Weights of a small mixture-of-experts language model, trained from scratch on English Wikipedia: 14 layers.
Below are experts of layer 8 (counted from 0) of a mixture-of-experts language model. Rows are named router (the router's row for the expert), up (a neuron's input weights, with its number) and show model dimensions 0-127. Each number is 500 + 25 x the weight over its row's rms, rounded and kept within 0 to 999. Numbers have three digits each.
After each expert's rows: "gets" lists some tokens that make up at least twice as much of what it gets as of all text. This comes from a sample of Wikipedia text that the model never trained on. Tokens count by the router's weight.

# expert 63
router:521533493565459488477486457484437506476520466532498534460513504480501536462489468484547528490512517475471497540550522500455487518494542477528490490534470538510518472477525525496514534485527487488520519518493504512480547479505496531487496531492516465488510474507508476512496489519485539460495490512475500505488488502511510469494455507493495484497518485494462490476477530468482457535443
up0:493505504471483527507500479500533521530528547483512490521483480482494484495416482531536530491512492478505467478489482513508492480492463512519475476490456499517506433518540488510516487478508526473523495508472519517456443517511485471463505525535552521516460463511475499518551490511460461503494525489531510493491469478462494460530523490492513496464477514489486543489471505511514459487489
gets: " a", " an", " A", "A", " this", " one"

# expert 36
router:523524511539484494532525464481477523502526485496517542441532487473517536474530480497514534470527477461464518532506498534489529481481536473519516477527494499509510481461533483498517536533546494531512540489455504512495488531504497494487507522460539491528533475512489479475464482531491524465469466527458485478494474540498529469481472500491471464522482508500498499499503539453509521518462
up0:548473452467499519516499513523547491525572492481517496502478498520476516471467484493490510520520479513468497459482454497482494470504450497483514465502469512511530484551514470543541514485513527476521477482489498470567458514519487491490492550532510549458526474502515560503541487471504489480517513482529484498465467481491502478515530511498499507489496522510525490509487513492532498486519
gets: " was", "ers", " is", " –;", "s", " became"

# expert 47
router:500527490524521488460522481528469516521485507537508472497495531475483510524544472512452515504506488489506476568542497487474500486438487516536497522491513579512504463501503499457510503520540487517517531460531521447472510501519493500508496444456471489509493497503479490504510484459509479473491506474498520493505491500469467500520524473480483477538511480540530464460540526491484494521522
up1:496496455487507531501486516477504463526524487501491486509522547507504492523457478565463480489472510501492500498508491487469510501471506506507498483487529513501501510511469488551519449480506470514494510496500516478484541484494552503499548502490456522446500535440518516490537495500501476504495526499458485549519483568524492522511471454510496462501491527544494519502487494454513500496570
gets: "ing", "ig", "g", "it", "ating", " making"

# expert 8
router:525522511540485490533523467481475524500525484498517540442534484472521536476531480498515536469527478461463519533505496535489527483480534471520516477527492501509512483465534483499516535535547491536508537491456505512492485529504498495486511522460541489528535476513490480476463483528491522468471465527457486478493478538499526470483473501489472467523481507503497504496501540452509521520461
up0:498460499487483547473513486514518525490524525435498515507497509467489519446435484537513511500542486517482486449497452477517517467513457500518463516527502510474515472503494460529533501493485547491483484512523485485475474513540486489505497457516555522514526506497516497502524474535473489490482499522551498529490504445494515518511530498483474544526504507473466520496499462524537504487520
gets: " ", " he", " is", " him", "'s", " Ch"

# expert 54
router:503536482524472467508496489514500509476495550496516454540567474463505468543490466489545508488501474481507494494461483495531510474472510511543490459559554484493518533535518488503486446491497482475531501482513490481494505492502521521495504468462486496524522535516488494499499498487495541443540471499477481511542491525539506531515454509504496465463460462507495506501519511497512504517528
up0:489506496515468503472487517526505511595535485457532427509487479458536505495470503507519482468491515488475497464520472471513497508512502472467466500500459493523527468495526448465562488504498520454484470505497454495503473490486479478496503554449497544482506465500501492490518500494495524468506508510537548512511494476503482499482501467492492501466479482493489540493494497503514473486513
gets: "r", "l", "b", "y", "f", "."

# expert 49
router:493520459517483493507530488518483504488502523527482514525533526514532539460493542470503527469482466524469472537510515507518510549505525468503505517499504468492486497491519556475509546524510518528523464489484450469510498510468529509488512548485500504505506456504504491466464488498506500483473433535495495479460538482513484447494510554478483515504481477519471484512534443520524490529473
up0:526458459532447535493471507519513536503556505517505514487498484498494453475464534494486523493491481490464520474521458501506505495484464496480470477509480466479498487534545514480547508490455518487490466528513493475509458489479495466486490514511523494498502467510489536496493498535475498494489523511543490479484474487475496456510508423492485511481516517539427527494509467451522505490508
gets: "1", "2", "3", "4", "pl", "5"

# expert 35
router:511496518518454496512535453508486547494505531521507552452508483460528541465510489486506513463530481469464501550496493532498521468493525472511494476496497505501512483493511504515494509515522469506532521508462487499502538542497533511485484548470513469550525488528486496486459497547488518488506444485464484481459478564519514460491502475483499486522461529517489529466505513467505527506492
up0:511431479471459580498501509507491485516501525489511498515483499437515522540489522542498506511493468514508499450527443479494460503499433486504454466505479514493485488516507478518495462507503492495479455502522496493512534480500510469482534505557503509465519503535479497503521464488462520478545485488542507500513504504519485490533482477548502487501499509489550503496493505476476519495536
gets: "201", "200", "202", "199", "198", "197"

# expert 78
router:487531472524477470454525542516496510457483484536518492527508472484522509500517503471516489494470488456479533481521496507485489452537466451534502525520484448460520487488500466536497513489502488491480522497440528448460508503483518495481553529494472472494546454490490541509494478500482475471473519481506498464499474497492502468480509509463490495514450509501498470499485532487484533545510
up1:483456504507488529484490500464491469522462444511552470459519531497506480511543488508465479503477497478523499483500485442516527483494529481521497543506485501496544538508485541469511471504485502525527542478497494475532556459544515459529474528495498507481502506520496504508485511492531476466468532515499486548524491523509517477546520514520500516515458508519491474526495541512487479483552
gets: "ad", "z", "ub", "iz", "ur", "im"

# expert 7
router:526507502513468485508540475450455509519482459498495578444505503509565504495522516485487535485514481507500507524531523505515528474516508488492495474538482539501542521481531490450506545532550483530523518493491520477496507523497480504485511518464527491545506465532473521477501451517479495467475465486483509453511485526523504486488483502460487509504479472511483536494502544499503491511476
up0:524493463505458510495539531455538561536517488498502459530474450516506480479440523522470503533489468507506492465489533525492522499512436523499468472500460530475517460520498511544494473477511492498486496480525501509550469504507487502473521503458517521514500490502502517499513514532433494523498509514528467502470462450484497499503503462519490518490495486470492532510508520515484453494507
gets: " In", "In", " in", " by", " On", " of"

# expert 67
router:472499516508490457456494533534469529486464544503526464506492493512505480474484484503502475492487505484482503556515515492453457512507506491498519458520491486479486496522506506451425512540524454465534446490480526508499507489464515516481484447502516504492510538503465476438471491546484504488495481509483519476504482518522464478496491518478497537513509488497496462483504516499479550549505
up0:498485458472469499521502502447520518480501516457533491524532435517523475523467495480460508459535514500477501489525496483465493511537481492470454467526478505496502419534512509486522488521468538514472497494509529520526484494510509489477507496542475518459484482546499493516541496505497503450476453486513497482496495447491517497499539445495515523453493485489506511506518513493475507489527
gets: "m", "n", "ot", "om", " |", "k"

# expert 56
router:557549481505501509497509495463469532489536467527507532469526505479503520495517505493522537520511480479450526537498498541518524454485532463533501476511489514496499488474530505488500490515542506505481534523478527492467492536517513483503477529491520465499539478511493487452472476486494467481486447502458501467524516517479521504446480516500525441512458505524520477486493508472514547536473
up0:489513507509497539522469564499528518519565501455514509484494473503465472453477501498528520520522519536521473500539472507536472445487509506479463502517495505510510500503518503484517453463510460496475466519500526457524477498498539480460522486518511507497511485520494501481526502477469527500452516483520532502509466494498487470496534486524552525479474463535490525510491516518505429525511
gets: " for", " |", " (", " of", " with", " V"

# expert 13
router:521482526504492500498536487495474530527514507485530529454529535476487486503522495481517530508453499490504509548487487532486490491498530485456532507538509543468521482478503481501521544526532495516482533493508486511467497508498482519473440462460478472505530479499500516475515479501475525468489476517460550444494488527466537471506496523505530486546467492489467542462467516456490532502476
up0:483500455524479530475530508496503529504503496487481480494472453439542523477461549527502505524500506527460471517529473493485489516500484490460473498528497495504494451458530485515483494506495470479473466458455514505489467518461505507480498529520509499452526514525509518489541491495463489475497518520494466485477504459464484482544546476539498543500500477483495545486515497500518437496489
gets: " in", " on", " In", "In", " of", " at"

# expert 76
router:493518525501461501512512470483468545505516527506488512488515470508521530452516472493457536512505481489478504539525487525485543503505526478482533483508492511483468475529510490477509569520537482506518544493471487482490497542517499522491523489454523487531518472510492488486447478508527524483492457514460472467474524507485533490466501483515455464527481486500487504478531519472553513545448
up0:524510483476474524496506513515483499506516523437507495481487485473499524475482504546514524509461503500509492461496454507484478499484491516538480445507498518518508503509535456492555446479504527493511458475516503488504491527505537490485519531550496541519521450536515520514524528508489543509513449517558432489509528498512513472508515492458500525507471504496481539538498510535528508478510
gets: "1", "2", "3", "4", "6", "5"

# expert 39
router:511506548441513524482465548489538494515469511528511478510448505527498518468446525554528510467500500524499518458502487451521467513512483465492532503482525525506528454485515487521508506520483485479533448533491500498486465478490511513509466536487519524504496531514489526508553529513520483496492506541491502557509476476489531479535489466503495518501533473489478472484487499531521503480541
up1:464519456507481489511541521496488493540486494450526485498542522517505516548468509515521482504472477531451530500454525496467518505502528505502529497502502498504508525559469502495504464498526516480555514487500540495557515492497517488549526538490474524471507496483485462502525492458503472493500479558510478493545497513502497511439495479494507450509513502477475459457502497475502525479486
gets: ".\n\n", " |\n", "\n", " \"", "\n\n", "==\n"

# expert 15
router:528501518498492520535467482506466507497518492477480551464500509517531525479472502466490513500462502518478548536511486530485528502472475488471517500501462514499492547503527501520474517477521518559523552497493515462499527501484480513479525505485518502514443496492485501492464527521520536502468450517482511480505498531517553513512455462489513439506496514481469480517445498485456461538505
up0:502440488501496518485515499499503538496548541493512506498508470502504494468450493515512529521488500525485483505482470481501454516489448531457500492482488504543516471526564512482527500461475504495509480485530488496526488505470516467476489531506511513522507464531498494486534498508456492510503522463547486515501466491482520480530504463537513519461492529493476536503460538505540439537552
gets: " the", " The", "The", "'s", " its", " his"

# expert 0
router:526523512540485491535524466483477524501528484496516541443534483473521536475529481497512536469527479460464517533505497534489528482481535470519516475527493501509511484465535482497518536535547493534508539491456506513494486530503496492489508521461542489529534477513491482475463483530491522468470465528456486476492475539499525471484473497489473467522480507503496503498501537452510521519463
up1:489494472526463529520464490483512460528506495509524514533530502500501524540499472450481487534498495504583530497475499505487518484505483518506502496526531523497461533500469541501502463468525510489498509510511525482524541437551499458569494520513464499496530514454498490528525511460498473510482523516505498513533491537494490503529491512481510516523504492471494533499485481519474467449534
gets: "7", "8", "6", "5", "4", "9"

# expert 24
router:539521503527463504516535475498498533523499473488515533496518517456494523510507482474525537464532478465468494531514493516522490497467529478495509504526461480501501492477487499514471517536531474446509538503490505508497535556519466488479493509493545488470519494491499524461462493514489484461474473524442484467478506543501526488488482524501483458527455485476464471484487541469487531539459
up0:484493489500451526495539539492496504507501505520566451467502443493528468454522527511517530523488481528497476486497470509523494492478449516462453477507479489483504471492530487513535458502502506502478484515506501467516475475477537486462478489529528487501520499472507517535526512501467492529452486454533517503493455482501509489484480493474532491527506504455444549514475525488489481475512
gets: " to", " would", " will", " To", " could", "31"

# expert 19
router:507527557523487487508487483537500504496465485459521484470510496464513499490497468512523496512498458468475533480525512473477494462528492488526489467543508490472474489518487486530516500510521450490501506469455533491474516520492471515482548478482503464477540499522477503465520455535470491512514492477464489469539498506497518482507483498466465455465504452495498563440479534496510520531493
up0:509511474513453510473509508508554489526539520475531509473497448507495490461477532515520453475499502529522505474482470480525467462501444505478523456554475521513481475524522462519538487514494445476505479484511528493497503524483487516446482497556540528472521470518522532501549521536469489492484519515512474473472489491515508496479490501522534521486482518491518519508484502526506462506520
gets: " I", "I", " S", " A", "o", "a"

# expert 59
router:503539537504508541517553514511478506448527501538476530512507494494471482546502533492530544455539459469508491553478462508494509507497506475525517496491520497502476497515522471497524538501475496491509475465483516518482512535509480471462503548474513495485511479501499535442476504478464466486489471503482519465528485542497475492540499531484520469525496495486490464480501552476487548504478
up0:497506484476478497516480461476489523553484525455525467512506452496475517460481487518516517507497490513496486497511453523507493500511474461476464460538486532511493456451536496503508472474510504492486426505465528454532491490488509486463503516498518467486517501519500503502516533517415473489503492535506504475484454467502496479497526492506486548464518483503464529516493496532535483524515
gets: " of", " by", " to", " with", " for", " from"

# expert 10
router:526519512538485494533522469482475524504528485497515541439535482475523537473530481498509534471526479459465513532505496535488527481480534470516515478526494500511512484463533483498516534534550497537510537490458507514495483533499497490490508520460543491525534475512490477476465481532488525468472465530458488479491475538498524469484471497491472466522481508505494502499501538449506518518462
up0:507455473508510537479504516504532504524523495479532492499505507508477497488457518539512458512500490512535513436528480481487503458477422508513487494555470511496509451487521496538501480494510521485521470470498507490529522508474499471472484516520532506464483500507497502505557488500492462499471517459573519482493488474473485481480554460485515515482470505490468504526502490504554496474515
gets: " ", ":", " R", " T", " as", " characters"

# expert 28
router:525524511539484492534524465481477524500524483497516540443534484474521537477531482497515536469526477460463519533505496537490528482481535471518517478528493501508511483464534481499516538534547493533509538491456507512493487531504498494486510521460539490529533477513489483477462482527491522468470465527458484477494476539499525469484472500488471466522480508503497502497501538452511521519461
up0:490486471464517571502495519529490503492498486458520512493477475507498475480520494473494494527521519512499490487490479510485478448532475505518485507525482486542543483503533413511508499499480501490459493471508491539505476487505512519476515467520486591486486516487525518519504566470502458506527494470528478509504486496479494483491506471502506509462552489489509494531538544534533491477497
gets: " is", " are", " were", " was", " she", " as"

# expert 52
router:533511509531497476496519527482494508536473501507481528468476526505467507509495492479536534444559470481480483516503484520492515455484480492529519463527516533485493480492476553509480503504567502491540473509470499460483482486497520463481462500535530509475550494504518500498497490530466539485461478499471493454513452519483522505478493510477515480510496471452526527453515518476497510517459
up0:507507492512435530510513494527520544545496519489510506504470500505428504476479496549512510530480464484488461487474464526483495499506440465470492474507465491532491509484549464479503487484519503480477495488509467479506465474496522488457501510514527506471517515510531520482562490509466506508451495502548551487482504456492497525490508468496497514486514529497511551490505511478517464457516
gets: " to", " from", " not", " into", " was", " be"